Experts of a small language model: vocabulary 16384, 80 experts in each of 7 layers.
Below are experts of layer 2 (counted from 0) of a mixture-of-experts language model. Rows are named router (the router's row for the expert), gate (a neuron's input weights, with its number), up (a neuron's input weights, with its number) and show model dimensions 0-255. Each number is 128 + 32 x the weight over its row's rms, rounded and kept within 0 to 255. Numbers have three digits each.
Before each expert's rows: "gets" lists some tokens that make up at least twice as much of what it gets as of all text; "mostly gets" lists some tokens that are sent to it at least half of the time. This comes from a sample of Wikipedia text that the model never trained on. Tokens count by the router's weight.

# expert 40
gets: " the", " |", "i", "%", ")", "}"
mostly gets: "000", " km^{2})", "iang", " (R)", "iah", "%"
router:112101104116131090130101114070191050176178144151099216150081148156119134164078158120169143117163180146124174148117152157158100108133118114191088085140177167129105116133140127129054134145134131116129171085133118126130109137205100156111065140116175125146144052114155134142103138171108127107158103153106165098088122135131182087122156132084158119149150132179137104149107136100109145140086162089136110144104111060082086156144150134160074157056076151147069133134134084111134087130131072101197157181104095101114104126109151130121164127162085085119105185084164168064136140171090146115123056124152127117082085186102152089148095092112104127078088146141124112117069091099145120113121190163161187152102148154193206148103136102152108124103111127168137115118100119151131105162163124
gate1:111165132129069147147143103152172118127153126165135172138097093136156116112144174114205142156096149158120111151094128105121103132126116139099139160091117151069079154106147163082131157107090097107106146119157166131134137139071157144116085135153105183071074105137096117148216142114130098131105130087139180090100112126124177121104104128119153118072105107121128093186114144119179135048150127156132154113098044167147102137118131160110193134139123152110139159109070146096127112134100125119099146096091092121079099140116170118049151123178109107115128144052243192136069125164074062121137117133066116133159168122134158099156110139125072162151135170089119175118094123102113102155125124122096150138121210080158169190083183076130157083093113088117153117101136150124142057085156091
up1:105090135100120133104115157113173107125132168112167139136122135164135158085162065097151092159146174136179141183067134111091116143076051142193205194072136136110109118147110135115157158169106108130112096091098152167145085155117094126187136154131071108078078120108147123173092100159144131125081125128105116122155111070147157106095140072092169128122185114134157147125122133173139143106145130140185139074092079150059147144097110106152099137140190156083083079178122180090115167137126099102098134142176165144097201102126132106085192125138131169116150123108161097126118114141144134117158130143132125126104122072137055091157186105183117168128143095107163184132097128176099080123173109205086169079089099147106069103170097135134176103146120146122171148133138107164178164077098150
gate2:108135166126141119175107083121178175120132061107098110096147161166104178100119091059087146182143148117140098103105177135095094074145118056146173098098118149111126062131157116123164095129145118167050115075150160116128124178120108137113099142169169130127094141158138104159076128169109158135088108060126193150138138152142124108131141092063180167150134135104148087079128118122126101154100067103095171127189115098090076098194184170146142116135166106124104152097155084140170078177094097104126102080116070100092066124124115094154154186130089090125131093173131130149110138076065088136131077149133152107093149146108126106126131130168147133091132154098142126102161160163093142120084127072168144057112084145136135156148121132159190165056110116126175152053118138098145147083162124
up2:153095134171152104111111183086109172167103121177188095087142088118127121059151144152123153184149118125110174073063063168118114152130172093182125114104111126107133132134115124094093139177103086134081123108156137109049097121141057156150167113119047157098168144115106105172134134158124132147152171153149150142123103124142112096091086098133091116127191109102121118110131129134116135112109114187152169110126111103064129133154147097120187119146161124125054055094137125079146152135148197071189139117175135084127170126126081162121145131103127158169115080161120075129115114069127054158124174074126149153119106133120104145122166117163138091047129097129130151154093184132108086080144167061099081135141163169106150113128099167129066187172133130089105133083083145119189139129130173
gate3:121139088173104098119105097135127144157209168089131110174100105105125134165060131084107161098095115182096115109146130092085135099140064163164171101150122126196155131131164096098127112136126088046122115186082124134098125139075113129107141152146094170100110148133159109085160179195207057150140113152111121091117131142079145083131129161127153073114086114126147125124193110144103209101027143139158119125100127159074139099133164101092144132134096151172097096104138061159104118153119139099135166104122180097165161121124191134143123181139188075143124101137141139121097085091217174147115097148073130152146069172139169148154159072124155135138131091107120134169095061131189137113148106107137098123092138166119121202116102123123101156122114105121097138130144198116136157127138130
up3:143151153085141122120137131094102049089099108132091099142143104103178095104130157158145086161200129091100158111148127151203119113170129096089194104137111130112091124106096164164179158197151156115141163072138143179124147153117154150175100095092107115136176144116156139129125113107110162172118090103105092158126174143106145134132164061105125206133154139107097182136092134113166093125233058127095139109108153124179129149148135181202123169113145113086131142119114148142146148137132113178151112127116109142148059164192094139108173050148088121183103195176097058109146177119071116119148192155168128116158139130156155178134093157158096050139120120130142127160154132138093157143125104126117157112089112043133115130059160133144106118138161167126151140102128112143129134117056101

# expert 47
gets: "ic", " the", "'s", "an", "-", "|"
mostly gets: " Clade:", " congressional", "ublican", " southern", "ic", "istic"
router:165141130114126059160126113034090114122106064177118098144105158116126122164136147073132136115173137182131194170113105093121106108207120077058092093135100147172101120106151123118121107144150078101142189118075084123111076129113141128133058093104185163085124143083138091127080091119107164142142101135117116074113136177142151120064195126144109129108142179155106095165132181138137141110096119073118153117074081097110171138092160169171107133071100142150099112094099087105120116146151109153162161150132096147073109170147087162140113165100123123085142103101121180095081132104096145112148131174079088183183143126109165153093100070119141159145092141187140105179079093077143089144105117094150089122152129127139102188085109123076057117103132139157134136136138132150136084110183190
gate1:137109101095117074145106110084115144122106108155125109133127100078142174118141097123129170088156118108090185175181115170190158098090121099147143132187139142179145142148150142148167121096162099146127093171073116156161084076107105176076156115159143131127116062092161183124145134096096141109146113116071148082126121166125102150106179099150154155070175213158184163135107115102080121109111110195104099099071155122175121155114084179128128114115159108159094116109178068141132194137127207176099058103164121177106129138127104125154077123100126094079139134148158150136151125097110111121175094123088159174104063205152165150121117065182128104173090127148118135153141135153107129149121116094130089145080155065122150086115111119098146125106166104121192157181077119155144106087096185
up1:151151124112153142121108155143145131103127117182087128144195094144118130140092164087119160108140100142144122096153130107110116140203118159115130149089131113080095190137130100163084100155129120108170148106133098069106129112155146094138144141103108091129110166108124087131114099167197152142110163092150101128077060101130150154133055170133161110119143025147089080129132174150096157155108127112113094110121090108120134137133143090122188188130172116110063091097105118106093141129130132090113161125172122152150172090162086155187120160111110159150118099074136109170158121157128141172112166122111096113097169115125203163110131185115160170073152128113114192104172080176133137094108096174165147150180112184093174217152116176167095122154119118102071165074217113083085165177168084
gate2:135093163145085064152182056100146104107156115192099128107122155166133159178099161142143140150104135168165182185094096132092077132150098087092108131117068099091126087126124103147166132150142100162116090179119095135163125118055207099123067134165125142094084184123133070127140111134126125099128099104096140113104081189138092117102133130149138124139124199157159110124133172170158103125124101098168150140125160135142094105117149139143191151128082116156120114096092076058136083194073105101120115106120119097097099103142114171162066150157094124108173127095166114092134121081097112095145130165019118159111102172084134050064109108153150147214126132116121154151107125100079169140115153068090088118084113108149096156113131114062132130130129088111129109111145125104165129117182088
up2:132088125048171129164160104207125167061140137117093105125150157100150152173116132123104106069101144158149198115105114107128156131055114111080134108131061063113126110171084142175104172153113117145149150150115163097092115125160112118146136110163153160152110130119148113114185171079133136125160130122118053069163152185104138077122067158103174078156091189102074128149131073150114150099139115076095140198079112071181128103121036117089197105118114125130112165051095161145170136141156079114071120082112097128167161133119141123082122083163104146111157113051151133117124137129094109093136095143131122189197084169144092146115133065150137113157130152108115146109158126111101118133120121151098078151136161139123110130128083069117119130140098140137162132178099146119175156130162091
gate3:167076135157076119121123110083128135154121097132091144157208131137097132160127121059082162120130168146135151172081109125136158113151131151081141115116124165119148059110115131099129098145141095163141176132130111125106132119138122095144096101102107165108126148135128139089070117130126101127213100133122072153141142103094094108139113064100168126057201111164134126182098115123129175143117151039119136145085075123104123107103150165131121165095077184050144164094152113067127121182108065150089170070131125082089115124099155129135155141149112165136089173097143167115113151085121113038196152156141148116156142159097230152154117082141156127078124153141108157155122097150137093145165123138084095164114119126151244164117140048097090115114122106167120115158154162117149105110086134
up3:091092142082159104159088104081198152132111119148120170107145206105097099100141141158132142052133141076094126089118162129159100113144126156126081078138175169159158079161147131108112102127106181145133149099163094046101078039093109155121084144128106110124173152109113104053158088128127161077107127167094097155058163128139101127167103119020136122117137105152131128197098128090087146115164144168111168094124130154112159069130108146119165119094152168116143115127151142091200130079096131156087124131116168124124112118137113136177157120149160155106112183151109191114149154139140095164123120110151149118099119062081129144175159177169118123096160133127113079146177147135174122125110173092158098110141074178121137204133178098107072137166144117147138104083124091087127192133172150

# expert 43
gets: " the", " The", "The", ")", "}", "'s"
mostly gets: " von", "izon", " The", " (the", " (disambiguation)", "}"
router:202184173132123112145110129093161089167087209114103143099151087159128148165089095172198082206083127165096134120148160129120140073164106092103119086143118120110099095071150119132144164120130082154152147103124091096132189135142150136158123079163149119065132131121129134084129144154114116119131147185113120092150118182055137067101167133091106068171100101166116138146155179079149188180129182117126094116127122126147130130146123127174099119077083133100135113134085124176155114167075073124101172133081112144156169117030135140131109089163090084112114139095135125108098106114074153120147123097096139105148084185134164083156199113062145131096177108124118165153139132064142148157092132167147090124128068156156110120099122128087119174083081145206122115086108108133121104122111156
gate1:156085148145093174161133147123135117177137148120139125124070136134120117137115118121035135128136134083121155119143178120147118122121148141108151074175104104141135105070188095160100128155147157102128159128126138162147123106148092158145147127178083149112112086100082131105087200097094070174095155083162100148095145081121102144099116068166075125097169173151102142090172087114102104158131122065173095179079090125164082172111092092133068170108122141087158053092070126178092189113131093136089165105123066090160136142102103132106096111160131100129119160145178143162161105167110129104155187128092161116166160108151160111175162089175126102168163082176126173133125134096078132176134129093165115150117097110123147123155166053089190117208080136173121151098148127121167120133198141
up1:160078151195078139143095104110109099126101151160143180143134104150141103121138079134102162155136109077105153127138151136183120009082192065112141130202116125160079168091183076112105181114160144139111121113148113173116126048147115189168120123173085122173095137146134121104148129119070144146162163102105095129053121069089145097093095096146165102069140151125101139141131108114133134184154137063126120140110116114174152139124076077113065204102123146102152115096063189143157186098119153141104136076126092126125102104139175120155108133161072151145128190123148189122081111150075117106152141161050137146200132098114157153166124132162114105129107107165172149120134103139082154141067110146135092140116144092142107152122180112099129146108123119170142150089111132128164078116137121
gate2:116175133128079080094169129082113136154121126126083144135134111141139108146137150112067186196089146172132161116193156116157127163121152111085074084102156112125140101106068176158154118065080113122083135130087107168160087179116132123150124175101143107109148124114087115134095113144118083128182177164140110177125132187121179168144128071104110147180148103149076033133168089124130138110157113168146104120164155098115142105122120130147188076160106147183097146169138156173081120108177105132127113185134129133126111132142136150124189141148140134161096083157160133102068092138173158174145136140196137166110133137147146122069113183067150105171165107145128111146085092136097092060194139116132128129091070097153124161126094110051139116134157089108114138038174128138039112117150116
up2:055079126163133094084134165109073082138147159132094117142143185118145142143127155147089052119155087186122134130154127115144145100167053139115155108109102163138116155125162085046123139110214110139089104117128073100163140092112158113122088146098151131128113143088100143110128135082160103144062178148109132128104110145114143150199077130132166151105130102106121106093134132110137102161178157100158103152129168118119120118107128153108127112136123102179133136222146154096075111116191162068159101122101109118093086124112157115105121133148097170102121187178162141138173092155191092093148112164102120148083106135066095156156131112102150137157149157120132114141175123111093122141052163170149112147156092146160214181065100143177124186105165199092107124112097124129092139114180031
gate3:112095127134111102164116084142113109176133151043144174086068103114085143123110177173130155158081068127133157143183116097076149136111096107163151112150073183080085102135114060155149124134135088103118121087122112160179149087145145136107140117154164111162131093116082166085131166117073089133104115168128143085080154188117159106118156138100096086157136135187114064100100133080133161156113115135152104179156131112114137161086103062114135166069130100174134121191127107112184136133127079092111105139192107129126162147071130139116112165070106130069113138150201154137085119162120136120168155151150096109078134171111105159182138124152124086170178117108071131151159142140092069158120106148165073135168135096159127073158140163145212162150125083163153171127066122151122118128200141
up3:101206096120128142089165141130095096122160159148163078148124085081202153119156045091116127147125172146112154095138122105124180146132091150147167167167188118109144120129165162147111131137074133091170092155077153115092095188103120204127125161105114146119112077121205122163147136133170089166164137130131108136154125197168149091113134086134126134114109137122052157165128112145115197126124145140118097115119119082119123153094142100090137072161166092152136039102138143164130084074150106106124139095085163149124056111139126082156122109146175110112099125112090110113106146071075133160106127055172133168101108152132162183143099231188157094127112125070182111129119109166169174106088098184181166155075127124106123140113098134073105114086173134136109120135132134158143166133127131